Experts of a small language model: 8.01M parameters, a sigmoid router.
Below are experts of layer 3 (counted from 0) of a mixture-of-experts language model. Rows are named router (the router's row for the expert), gate (a neuron's input weights, with its number), up (a neuron's input weights, with its number), down (a neuron's output weights, with its number) and show model dimensions 48-95. Each number is 200 + 40 x the weight over its row's rms, rounded and kept within 0 to 999.
Before each expert's rows: "comes after" lists some tokens at least twice as common just before its tokens as in all text; "comes before" lists some tokens at least twice as common just after its tokens as in all text. This comes from a sample of Wikipedia text that the model never trained on. Tokens count by the router's weight.

# expert 3
comes after: " ", " |", "1", "2", "0", "9"
comes before: "1", "2", "0", "9", "3", " |"
router,186,174,214,200,177,192,216,213,252,218,158,178,216,177,170,208,145,183,230,240,184,202,172,262,191,290,223,191,150,184,148,213,287,204,255,213,173,227,178,137,267,169,215,126,192,194,187,213
gate0,181,196,194,153,169,209,209,216,238,253,183,175,213,228,244,171,199,175,230,286,228,160,209,304,131,113,247,193,186,189,194,206,193,163,305,219,228,174,151,173,180,222,177,179,193,229,184,169
up0,195,188,155,199,163,185,236,183,261,212,225,208,189,226,137,134,280,179,160,286,148,124,191,209,140,246,197,192,197,169,52,172,171,226,185,228,224,260,98,240,225,196,100,196,213,220,129,210
down0,237,158,209,267,184,167,198,221,187,157,159,221,182,185,223,187,268,233,175,169,175,219,163,225,214,183,224,145,239,212,266,124,165,205,155,155,229,286,120,217,173,186,163,176,221,176,100,178
gate1,210,153,129,148,159,127,181,224,179,189,273,165,200,197,226,280,221,228,296,264,257,270,178,152,184,222,245,183,153,320,171,213,125,216,235,174,190,236,210,108,214,197,235,202,249,204,142,146
up1,265,178,203,224,238,141,225,200,114,172,208,154,255,172,217,234,171,190,183,252,260,275,204,241,251,165,208,235,129,188,230,193,139,181,82,193,241,173,212,249,216,204,199,155,219,197,201,229
down1,154,230,316,219,153,203,231,208,257,226,146,182,210,193,210,256,179,177,211,206,203,208,207,231,264,232,189,249,178,183,197,162,252,160,146,134,189,198,212,215,182,145,174,228,210,215,195,166
gate2,235,202,149,176,242,191,197,246,278,269,201,200,196,157,195,199,243,153,262,234,232,202,191,221,238,150,222,184,223,220,192,206,266,202,237,229,167,164,210,179,173,184,262,173,240,159,123,172
up2,182,218,193,236,133,227,194,212,117,203,218,268,270,237,231,227,169,279,205,272,149,239,179,146,151,152,235,187,136,187,245,214,165,203,120,191,222,183,202,214,275,163,230,208,195,181,248,202
down2,224,223,181,233,141,216,165,221,269,199,242,224,204,245,278,138,195,240,217,184,265,186,211,265,248,174,203,196,230,174,211,226,248,208,238,219,261,226,131,215,203,179,259,207,265,203,236,238
gate3,199,184,237,144,207,185,152,182,214,257,172,200,222,229,216,180,242,188,176,227,258,200,165,209,200,295,215,250,208,172,206,161,155,149,228,216,186,216,284,199,186,137,234,131,216,235,101,263
up3,153,281,168,203,204,219,189,223,142,199,202,130,195,174,233,230,242,227,219,219,248,180,217,230,110,195,171,231,208,129,237,214,227,136,230,184,215,273,192,261,160,257,165,172,247,178,190,176
down3,287,159,186,216,71,171,212,171,195,243,188,127,307,252,159,182,139,243,168,192,172,227,192,220,173,128,157,153,170,132,151,228,196,200,201,175,216,102,118,248,189,215,274,190,110,238,170,199
gate4,174,184,207,231,142,181,193,270,212,209,216,165,119,178,172,245,234,159,161,182,138,188,199,208,205,276,162,217,249,218,240,162,170,282,234,182,194,129,162,173,260,236,242,186,193,220,208,175
up4,270,263,250,144,171,167,155,214,221,165,196,262,183,231,212,141,178,232,221,227,173,180,188,90,200,213,231,216,164,248,229,229,210,108,161,233,176,184,254,176,203,240,194,254,191,242,211,244
down4,161,109,189,208,202,155,135,173,247,270,255,239,201,190,245,200,267,204,194,190,153,155,183,227,263,204,151,233,163,181,236,258,269,266,185,197,224,193,193,221,243,242,208,191,274,153,239,208
gate5,213,243,196,132,173,220,147,173,207,154,233,162,153,129,226,96,209,170,193,172,213,212,234,267,159,179,228,221,217,183,258,151,213,193,209,170,223,113,212,238,200,165,219,197,307,235,154,208
up5,200,213,156,142,236,239,224,194,205,164,77,249,221,193,137,178,222,277,205,239,223,143,185,216,149,208,196,169,186,206,252,195,234,147,255,231,248,217,125,172,281,175,207,159,149,174,202,156
down5,140,200,200,203,297,190,237,223,153,261,207,161,141,237,246,189,207,191,226,200,258,170,139,221,159,177,222,84,158,195,232,211,200,199,189,138,267,165,266,224,201,226,251,177,210,155,275,306
gate6,219,180,250,270,251,194,208,149,244,147,110,152,217,216,199,231,162,130,225,145,242,259,265,173,105,230,205,136,195,201,181,139,136,240,178,221,235,247,217,173,238,213,233,161,206,216,149,223
up6,139,124,203,264,239,184,211,266,181,233,198,234,162,222,188,240,198,154,195,107,189,156,222,137,124,252,239,213,181,238,171,162,178,161,227,302,267,247,253,157,221,140,166,283,184,222,245,193
down6,214,155,156,148,160,248,253,288,182,182,295,190,152,222,167,176,244,230,206,206,275,222,210,176,174,189,225,200,170,208,259,200,192,201,154,189,199,213,254,156,187,256,170,167,173,124,176,256
gate7,206,216,149,174,224,190,253,154,148,202,158,261,218,213,224,211,159,195,261,171,288,175,178,216,213,177,191,210,261,164,137,227,240,254,229,191,100,197,217,160,324,204,215,161,244,257,210,204
up7,179,241,236,159,172,93,200,166,247,224,204,246,132,205,232,224,172,189,194,200,247,210,146,187,200,200,215,155,212,188,164,237,201,185,162,184,182,182,282,169,230,232,126,207,135,234,265,145
down7,161,171,232,196,227,164,221,153,211,256,250,222,200,198,223,186,158,122,132,195,202,151,183,218,192,171,184,202,230,143,229,219,194,201,161,220,132,115,223,216,176,210,239,149,208,270,211,164

# expert 11
comes after: " ", "1", "2", "0", "9", "3"
comes before: "0", "1", "2", "9", " |", "3"
router,196,188,214,207,206,204,222,207,268,220,139,172,196,172,212,209,215,146,215,231,168,197,161,299,171,294,223,228,199,158,189,185,260,216,221,220,175,211,185,167,282,153,182,123,200,208,185,230
gate0,148,97,152,183,128,187,190,271,275,240,197,235,174,153,168,194,246,268,178,144,194,220,133,187,163,189,188,169,169,199,239,230,304,175,188,191,243,188,159,146,215,135,220,153,271,159,228,159
up0,204,281,221,181,237,142,121,159,271,189,198,216,217,143,206,220,159,135,237,214,222,97,148,190,200,237,208,256,209,201,206,183,191,198,233,217,203,197,224,209,217,151,159,123,201,102,239,241
down0,255,201,88,205,183,148,136,162,186,159,126,202,264,206,227,177,152,214,204,221,280,217,224,230,165,233,190,174,226,153,218,196,113,229,179,205,222,170,181,183,141,231,223,167,187,295,195,256
gate1,278,211,187,206,182,247,183,199,197,260,196,258,240,197,235,77,222,210,221,222,214,113,217,204,204,254,212,237,179,128,189,203,206,115,207,231,237,233,212,215,185,191,123,143,260,222,228,186
up1,186,240,224,277,182,184,211,212,232,189,164,277,117,242,234,175,252,194,152,144,255,197,231,208,255,209,210,227,209,215,241,201,245,250,243,206,125,231,180,191,247,121,215,274,188,264,190,249
down1,223,207,223,316,208,200,208,202,222,169,136,234,202,187,220,286,252,224,164,275,197,192,148,263,206,189,205,262,247,174,136,160,233,208,200,254,178,218,209,208,284,174,275,176,147,196,182,214
gate2,220,235,211,228,184,252,183,291,231,183,258,255,225,185,169,209,257,205,197,167,192,220,236,293,235,177,144,201,158,178,190,234,196,160,237,116,165,211,194,131,144,273,208,176,203,202,175,174
up2,192,136,284,208,179,205,188,309,204,221,198,227,239,253,119,139,227,190,167,255,176,262,169,262,212,202,157,197,207,143,161,133,181,171,201,213,210,232,206,162,218,242,310,234,173,206,173,200
down2,215,204,260,197,163,196,166,153,221,214,232,153,194,226,200,189,183,276,155,234,202,223,135,191,191,302,154,179,150,118,207,159,226,146,150,187,246,146,224,209,202,172,161,246,211,112,254,136
gate3,221,173,273,202,229,183,245,164,213,282,187,209,182,161,225,156,182,178,187,187,278,149,154,172,225,183,278,227,191,175,208,221,187,215,252,167,217,279,173,119,234,175,125,122,187,184,230,219
up3,259,243,202,235,230,199,295,225,149,207,165,199,206,233,192,211,147,226,247,224,190,120,140,156,198,237,128,205,225,190,247,143,206,252,210,228,200,275,233,167,277,208,150,213,178,207,124,179
down3,263,279,177,196,220,230,158,214,242,202,240,248,280,269,180,177,249,275,165,288,180,184,180,189,205,179,72,101,206,208,254,170,223,174,148,213,161,185,188,162,202,244,154,245,197,245,157,137
gate4,183,173,241,202,243,257,149,202,242,233,188,195,195,199,238,206,170,262,159,187,306,241,174,191,229,152,211,236,210,211,256,235,216,111,201,220,180,199,108,165,211,161,205,160,222,213,193,246
up4,288,202,202,176,160,293,178,198,165,125,209,162,236,196,197,232,224,176,192,277,224,183,228,199,198,179,164,204,194,226,220,202,210,176,148,165,251,184,152,210,249,229,228,148,221,236,247,147
down4,222,197,261,177,151,153,257,292,232,224,191,162,246,184,227,191,211,153,168,271,151,195,281,178,129,215,133,151,262,215,164,274,256,212,178,192,156,266,185,237,250,175,190,204,174,197,199,226
gate5,135,226,219,213,197,147,170,198,206,210,258,177,232,167,162,234,190,201,183,257,194,139,288,227,131,226,243,202,228,181,261,207,177,278,197,186,201,201,150,168,194,202,256,242,218,248,213,179
up5,149,229,254,177,183,174,269,143,221,150,260,140,203,258,192,216,169,198,232,287,210,164,205,264,223,258,244,243,154,182,174,160,235,305,206,184,238,184,187,215,221,177,160,240,242,255,229,209
down5,272,185,266,229,123,199,178,202,162,220,209,211,173,156,121,184,217,244,184,114,207,253,172,229,186,162,236,188,181,143,200,230,210,176,215,178,197,193,197,220,223,188,152,179,243,242,186,222
gate6,222,241,145,240,164,226,171,188,184,215,167,144,219,226,160,191,186,207,99,244,173,172,198,180,168,222,173,190,263,183,147,125,151,188,240,218,218,173,222,192,206,116,164,154,166,181,186,238
up6,227,214,234,209,170,219,241,171,156,185,234,191,254,171,238,137,187,236,270,210,196,241,170,182,220,178,193,260,197,186,239,248,176,198,245,238,151,200,222,241,198,248,137,239,259,176,241,187
down6,166,188,238,207,155,254,255,271,134,167,258,184,209,158,241,204,209,226,200,188,147,168,226,204,174,146,154,204,223,244,179,161,239,225,224,178,143,154,172,200,137,211,187,256,246,157,244,199
gate7,170,206,230,181,192,148,233,197,221,251,254,140,173,181,164,238,182,171,199,209,187,166,169,166,199,239,240,193,198,182,169,167,205,194,188,207,178,280,273,192,193,200,228,180,238,178,108,230
up7,155,205,211,246,256,170,173,208,196,195,212,160,214,232,179,200,183,194,206,239,200,130,269,164,162,245,224,198,223,199,170,103,210,219,153,210,165,256,202,229,196,220,265,287,145,185,115,157
down7,166,215,198,215,183,252,233,182,150,195,235,179,174,145,224,229,264,192,198,183,225,201,248,133,192,213,290,185,173,236,189,189,118,179,280,152,188,268,143,236,233,186,151,201,194,190,199,140

# expert 8
comes after: "\n", ".", "==", " (", ")", " \""
comes before: "\n", "-", "|", " The", "==", "The"
router,235,261,213,225,188,269,207,253,270,231,161,193,237,155,239,261,281,181,157,228,251,190,209,204,167,174,198,144,239,149,167,202,186,277,177,126,190,230,204,123,220,162,296,139,196,203,188,195
gate0,228,217,259,145,147,240,226,239,240,205,136,135,175,165,151,205,215,191,197,243,253,205,198,248,254,208,165,197,271,188,193,220,192,180,209,195,229,284,221,224,269,137,243,147,258,241,197,233
up0,237,224,247,153,188,170,177,187,235,206,140,157,174,248,177,206,180,170,200,195,190,143,185,195,220,263,131,110,288,196,240,285,190,220,171,227,202,263,196,250,267,165,253,182,189,169,229,251
down0,207,199,173,210,173,161,207,237,195,214,188,185,238,207,200,139,151,251,223,157,220,166,264,172,102,197,186,258,135,207,167,168,202,235,168,233,178,159,244,191,181,241,205,211,217,226,183,160
gate1,188,293,179,111,227,172,209,196,151,202,150,307,194,218,173,205,280,151,185,132,165,183,220,150,164,245,200,264,137,216,212,183,271,161,219,192,195,156,127,103,216,176,177,167,232,247,183,200
up1,285,189,234,257,204,142,205,239,189,298,221,226,129,183,216,199,207,153,242,208,261,179,237,193,178,152,171,137,216,166,204,190,236,211,178,286,203,212,264,124,165,151,228,205,219,181,151,182
down1,166,221,194,255,155,189,181,186,226,270,131,227,217,168,195,157,215,187,182,239,140,244,132,193,171,206,279,253,158,240,212,184,196,228,196,234,164,231,185,252,259,154,95,255,140,154,174,212
gate2,148,183,223,233,226,200,206,179,256,195,112,192,238,221,241,192,224,189,176,237,222,226,175,158,175,180,119,236,210,212,130,214,177,234,172,177,162,171,183,166,241,197,158,157,173,225,203,186
up2,212,191,177,189,231,216,196,271,196,224,220,215,199,253,226,182,150,213,218,136,213,134,199,220,211,223,224,168,273,205,187,199,161,117,236,200,171,190,227,239,251,185,226,234,246,210,201,144
down2,270,219,197,245,200,215,280,191,214,127,251,231,111,213,195,148,227,164,206,219,192,225,138,271,215,225,273,197,163,198,164,192,253,210,288,197,146,179,172,228,152,168,169,189,205,234,180,145
gate3,193,189,195,236,150,141,190,174,201,232,118,226,190,203,175,238,206,164,213,261,205,215,238,140,225,185,217,179,98,163,121,184,283,173,167,227,194,130,183,245,161,171,264,186,230,202,229,122
up3,230,140,198,238,203,227,226,188,182,142,154,151,211,230,145,255,149,184,251,155,246,256,223,221,158,200,175,113,128,88,174,160,203,219,194,231,173,130,166,223,201,167,195,151,190,129,256,148
down3,203,266,154,208,248,211,248,186,244,184,165,174,236,171,142,283,292,129,216,184,200,216,206,183,256,144,181,152,185,165,169,223,178,129,220,242,180,179,159,183,226,129,177,240,95,130,234,186
gate4,164,262,111,259,155,225,201,211,220,219,201,208,248,185,232,223,194,232,203,178,182,146,144,263,156,160,233,150,153,207,94,225,159,250,263,219,245,208,202,200,174,264,192,161,241,274,223,275
up4,171,156,230,144,207,171,162,136,235,240,158,176,222,244,192,222,222,153,256,180,166,154,227,177,198,237,201,228,158,213,218,213,150,170,228,199,172,197,189,127,169,196,192,159,210,154,236,125
down4,228,212,129,159,184,168,217,137,216,219,179,334,163,187,133,141,258,194,206,223,186,268,130,182,160,229,248,200,182,220,194,269,213,219,233,212,183,172,208,209,201,193,99,146,158,225,276,270
gate5,232,182,259,209,209,151,188,264,215,284,239,208,181,228,135,252,197,169,231,169,221,208,136,219,193,230,133,161,187,236,151,210,136,236,205,120,190,253,215,178,173,242,188,187,230,259,261,168
up5,177,133,272,210,155,169,209,264,143,198,175,279,199,153,253,193,279,185,231,239,223,200,284,181,221,200,247,143,211,256,172,232,209,184,192,178,166,170,165,211,293,195,230,180,267,219,238,243
down5,151,129,252,180,217,106,195,251,237,258,162,207,136,218,190,195,176,220,199,133,188,189,212,185,175,232,194,110,189,219,207,255,172,186,138,215,182,232,198,137,211,212,184,234,225,177,189,134
gate6,218,172,139,215,220,167,252,138,187,222,163,173,188,178,200,271,186,200,186,216,181,185,168,135,159,177,132,127,263,104,254,227,166,276,149,163,105,258,201,201,149,169,241,165,167,205,215,173
up6,181,312,219,229,203,223,328,205,220,268,206,173,243,184,243,171,175,168,141,162,235,190,200,218,206,156,208,276,135,201,173,183,121,233,210,202,195,247,235,201,236,273,167,293,180,214,163,210
down6,205,136,197,203,241,189,180,221,174,226,215,143,157,142,167,183,201,194,257,131,97,307,282,191,224,220,264,211,153,238,206,270,214,164,174,208,223,222,235,239,188,200,161,222,222,218,171,179
gate7,143,213,238,221,177,179,266,196,239,238,146,237,182,134,170,245,187,169,231,193,170,185,185,165,204,264,209,126,233,170,166,176,256,260,175,189,207,222,211,117,276,179,223,175,153,187,122,243
up7,198,201,168,266,208,307,273,157,172,279,187,237,199,217,177,215,131,203,222,240,244,102,270,176,211,139,198,217,254,168,127,193,194,202,237,218,186,222,171,180,241,122,184,208,198,179,202,163
down7,259,132,140,231,217,237,187,175,217,178,234,202,225,188,259,241,168,176,163,140,215,217,223,154,137,187,163,157,187,241,180,146,146,229,117,228,118,265,180,180,182,134,138,153,181,215,179,118

# expert 12
comes after: "\n", " |", ")", ".", "%", "=="
comes before: "\n", " ", "|", "-", " The", "=="
router,228,211,195,184,194,288,156,184,208,227,173,182,214,167,229,200,243,162,209,238,296,185,249,209,211,213,133,126,229,187,173,198,232,238,262,188,193,226,192,176,246,203,305,162,187,200,219,215
gate0,230,209,159,179,206,245,265,237,234,243,90,258,185,187,251,236,112,238,198,258,185,246,254,175,166,215,235,171,163,162,212,143,211,229,137,178,162,241,184,232,194,213,198,252,187,276,192,225
up0,186,181,165,266,242,147,186,149,176,151,194,209,216,212,162,163,298,191,246,211,240,210,194,181,336,266,223,179,205,183,186,196,198,197,231,147,208,148,226,216,196,109,158,255,233,155,204,241
down0,198,197,224,250,165,212,219,197,198,132,264,203,226,173,222,239,258,221,260,190,172,156,175,180,204,268,202,163,155,255,165,269,225,206,168,132,151,188,218,220,223,241,181,157,205,235,261,194
gate1,177,241,151,205,205,241,164,143,228,217,235,236,164,225,212,191,213,191,144,229,162,202,219,186,218,213,219,201,204,193,174,197,188,113,141,176,199,234,214,176,147,182,262,158,187,241,159,199
up1,307,96,168,248,219,174,225,250,261,189,242,168,203,240,167,218,293,155,161,260,187,249,200,180,128,237,153,204,214,205,162,223,114,167,198,196,188,100,258,199,191,168,197,241,167,181,273,219
down1,218,171,160,201,214,268,201,226,185,160,191,204,191,243,205,168,191,244,210,222,215,272,188,222,215,195,132,174,208,246,164,243,185,212,274,164,166,142,216,180,224,187,157,203,227,157,187,176
gate2,185,198,193,202,197,240,189,131,174,271,164,207,256,185,204,116,255,154,253,264,155,214,272,203,199,236,206,196,256,265,177,206,216,210,193,194,289,170,184,144,248,94,150,234,196,218,193,209
up2,226,151,159,184,213,122,252,186,179,275,181,179,225,189,239,224,147,124,242,169,186,232,190,238,217,191,170,182,237,188,305,231,297,234,221,237,201,204,212,172,213,123,253,144,147,124,198,148
down2,289,146,188,192,158,268,171,204,169,124,205,226,201,218,215,149,201,268,208,164,272,181,131,243,197,212,178,205,279,179,230,137,158,190,177,208,196,112,243,204,187,215,139,247,226,116,201,144
gate3,155,266,206,203,212,183,235,127,105,157,213,208,202,205,267,224,200,197,218,221,273,198,212,215,191,273,160,241,250,164,186,209,219,198,295,169,232,106,217,164,193,186,198,214,230,195,205,217
up3,241,179,177,255,254,170,241,266,240,250,150,195,200,200,139,184,260,177,258,227,149,175,182,283,245,255,216,155,187,217,286,194,221,249,198,249,200,198,254,258,233,238,145,207,223,222,199,216
down3,211,196,113,107,181,192,138,193,189,218,157,220,157,178,182,197,249,113,218,217,263,92,136,225,212,199,235,213,199,192,266,294,197,250,231,205,216,236,243,177,252,224,126,160,177,221,196,223
gate4,246,172,232,148,160,173,236,218,177,119,226,237,161,259,241,164,279,197,219,168,173,210,216,203,165,191,180,182,149,139,235,172,142,208,273,182,289,213,209,180,197,201,230,197,199,150,120,203
up4,207,209,209,231,188,238,137,133,158,169,175,220,159,204,194,155,237,191,224,154,206,216,275,205,192,206,193,263,126,147,226,169,202,206,214,78,199,263,174,169,177,193,236,285,178,240,240,206
down4,241,201,126,280,248,178,193,126,197,195,212,116,183,195,229,229,209,198,220,152,193,260,205,132,221,247,253,221,164,180,168,288,198,214,160,171,126,201,236,157,157,174,214,190,251,239,289,180
gate5,200,196,184,146,222,171,177,145,126,255,197,196,190,200,238,197,201,134,203,289,163,195,182,222,212,179,184,190,229,238,187,187,202,199,202,121,236,169,202,192,144,128,215,182,215,129,213,190
up5,237,197,230,229,186,185,145,209,237,201,141,124,202,215,237,195,193,180,177,259,178,181,139,198,167,225,209,221,241,182,179,68,182,167,221,165,163,249,243,169,166,111,176,210,268,120,175,211
down5,252,273,231,265,199,213,258,206,174,138,239,149,202,153,233,209,170,160,199,168,234,228,247,202,245,216,225,215,185,227,108,176,168,199,296,207,173,172,271,203,194,219,170,161,268,137,145,253
gate6,239,161,300,135,207,155,152,149,208,206,151,212,236,176,229,142,192,153,250,230,211,242,184,188,238,142,180,236,267,162,162,222,239,219,172,232,231,263,163,186,183,154,151,135,155,199,246,201
up6,280,201,198,186,197,240,180,191,313,178,238,199,165,213,220,191,188,237,252,215,267,155,223,231,165,166,277,218,187,254,118,216,126,183,168,269,145,230,217,233,176,171,186,145,159,217,191,199
down6,182,154,181,205,124,264,217,278,170,183,128,233,217,170,265,306,283,220,154,208,198,163,130,128,255,202,192,205,226,214,244,182,147,255,234,198,173,227,278,174,173,179,252,229,218,177,151,145
gate7,275,130,184,234,212,142,256,302,219,151,156,253,210,240,251,134,236,205,196,207,222,179,143,146,194,210,210,195,195,146,191,134,254,201,224,204,250,110,183,158,204,285,165,190,240,182,225,202
up7,235,150,193,183,137,235,172,114,280,172,208,225,241,268,142,192,202,166,277,188,214,240,198,187,318,225,186,193,228,197,233,208,129,250,198,237,218,271,172,204,258,203,173,192,135,195,207,248
down7,132,164,172,203,232,196,160,144,237,195,154,254,131,206,172,197,164,125,231,292,145,219,233,258,146,157,176,215,198,256,170,202,265,182,108,189,159,202,242,240,231,183,173,255,149,236,148,191

# expert 22
comes after: " ", "1", "2", "0", "9", "3"
comes before: "0", " |", "9", "1", "8", "2"
router,168,195,201,198,236,214,187,194,242,245,143,183,203,146,192,197,206,174,196,211,192,191,205,270,141,289,174,225,204,191,120,182,257,205,199,216,187,202,203,171,302,177,179,127,189,185,193,197
gate0,239,214,238,251,244,207,105,189,187,257,158,259,157,266,196,228,192,211,152,230,193,184,220,153,180,207,153,210,236,231,229,223,104,118,161,185,148,236,186,160,225,126,222,214,193,224,194,248
up0,161,180,235,212,263,211,259,314,254,130,178,128,200,204,187,190,164,255,182,197,179,210,204,195,245,234,175,137,198,209,150,162,171,165,193,246,210,229,243,219,186,175,208,128,226,208,146,205
down0,163,262,273,195,164,200,187,174,214,210,160,207,181,226,204,154,273,95,189,169,211,222,196,175,230,208,200,237,195,175,214,141,162,228,188,213,119,143,138,113,201,163,165,182,234,141,278,232
gate1,123,226,196,231,249,220,146,183,189,201,225,171,215,120,234,234,219,239,277,190,229,221,212,239,188,128,235,213,217,248,176,286,234,216,178,176,198,247,223,219,192,152,207,92,138,126,267,240
up1,160,218,210,169,226,163,244,160,237,202,152,226,307,164,271,198,177,164,200,153,251,262,207,206,234,185,202,144,154,267,232,229,158,226,188,235,174,208,213,189,219,274,180,215,194,219,193,244
down1,208,175,183,262,201,203,210,198,154,285,227,263,160,159,239,260,191,204,182,182,219,228,178,225,286,262,305,219,190,233,198,221,186,213,204,99,216,235,150,222,235,151,153,143,189,142,177,231
gate2,178,177,167,192,200,187,228,204,361,135,201,117,175,219,158,135,201,139,178,251,214,196,117,172,276,176,221,213,199,162,178,166,210,187,228,210,241,239,273,179,200,283,240,175,210,277,228,209
up2,126,251,185,269,280,153,166,198,155,205,214,219,193,123,203,222,194,164,199,258,229,192,137,248,152,200,187,218,204,231,179,140,215,164,108,198,206,232,201,207,168,121,240,248,171,157,223,162
down2,216,177,225,172,209,148,248,220,181,204,204,229,199,144,173,229,195,252,233,129,190,231,276,270,185,139,261,158,211,186,258,250,242,282,237,187,171,199,173,188,153,200,180,254,192,249,127,238
gate3,233,170,221,243,240,203,209,244,176,185,176,146,266,217,178,200,146,212,129,162,215,149,207,171,147,245,150,217,167,198,233,223,157,219,195,165,171,150,141,154,208,209,239,192,215,213,184,210
up3,81,212,156,235,192,230,206,242,126,235,202,233,217,207,250,145,172,104,252,180,188,129,216,180,148,186,193,213,188,222,261,196,148,171,225,122,175,221,214,220,237,237,226,267,191,231,209,205
down3,300,165,203,218,161,158,220,253,185,176,219,195,193,236,235,210,236,234,226,209,181,221,193,198,251,184,205,176,231,110,230,197,220,244,139,216,230,102,195,147,187,201,276,204,196,212,223,176
gate4,162,232,167,146,175,206,279,164,167,181,250,164,182,242,235,227,139,209,243,177,220,118,197,136,133,183,201,218,225,196,278,234,209,220,256,180,181,229,304,151,232,182,250,85,181,211,189,195
up4,219,251,175,86,234,203,156,182,231,167,243,234,105,212,235,219,235,245,142,149,240,275,155,218,155,191,225,276,179,231,194,173,177,206,218,191,261,231,190,212,192,223,179,193,212,169,196,174
down4,157,192,177,119,168,261,144,212,211,263,136,163,185,170,183,234,131,183,174,182,137,184,129,187,255,161,218,277,180,200,190,166,281,220,195,196,183,190,238,210,242,292,189,289,211,209,275,204
gate5,175,262,203,189,147,222,251,291,201,253,262,241,227,208,136,205,200,192,174,243,217,279,255,243,239,154,191,198,159,226,180,151,170,135,172,167,211,163,233,249,233,185,194,178,272,206,225,247
up5,277,162,224,205,178,229,193,256,151,183,156,314,165,187,246,204,229,163,234,144,236,232,219,191,267,173,193,173,144,104,178,147,260,218,243,196,200,134,196,224,209,127,197,145,246,181,160,88
down5,241,283,178,266,231,277,256,128,238,172,236,195,209,224,252,246,184,189,206,207,177,194,124,216,189,160,241,131,193,220,170,239,195,133,219,224,245,194,203,217,263,245,252,230,168,194,141,219
gate6,195,216,199,178,214,186,174,233,257,233,170,217,181,198,229,139,235,157,183,174,153,211,272,242,180,240,239,219,209,213,186,183,145,212,240,240,174,199,133,203,256,199,152,244,160,246,183,163
up6,214,306,168,199,257,157,163,232,218,220,214,256,159,239,150,166,187,240,210,214,118,118,175,237,185,273,233,206,182,205,197,223,210,201,232,205,184,187,227,265,152,225,301,215,147,188,173,169
down6,182,223,194,232,266,187,152,174,315,163,160,248,162,222,244,195,237,196,214,169,271,249,187,143,175,131,201,174,186,234,181,263,196,166,184,118,228,230,202,202,180,272,182,153,168,199,249,121
gate7,159,219,225,250,214,221,221,91,179,192,206,237,191,232,163,151,277,218,206,210,163,229,198,161,221,199,233,203,227,171,241,244,147,255,197,171,169,239,183,227,154,194,202,219,173,186,266,175
up7,132,144,246,203,187,187,210,222,188,233,151,137,145,219,146,224,266,209,249,226,244,152,197,202,145,233,177,141,176,244,171,176,248,219,163,225,132,211,201,210,215,240,209,175,180,236,247,237
down7,279,214,191,206,188,152,170,237,162,153,175,211,158,219,221,132,196,206,164,207,236,239,261,209,259,179,172,262,149,220,158,276,173,182,216,200,247,195,169,168,172,206,234,227,137,133,256,232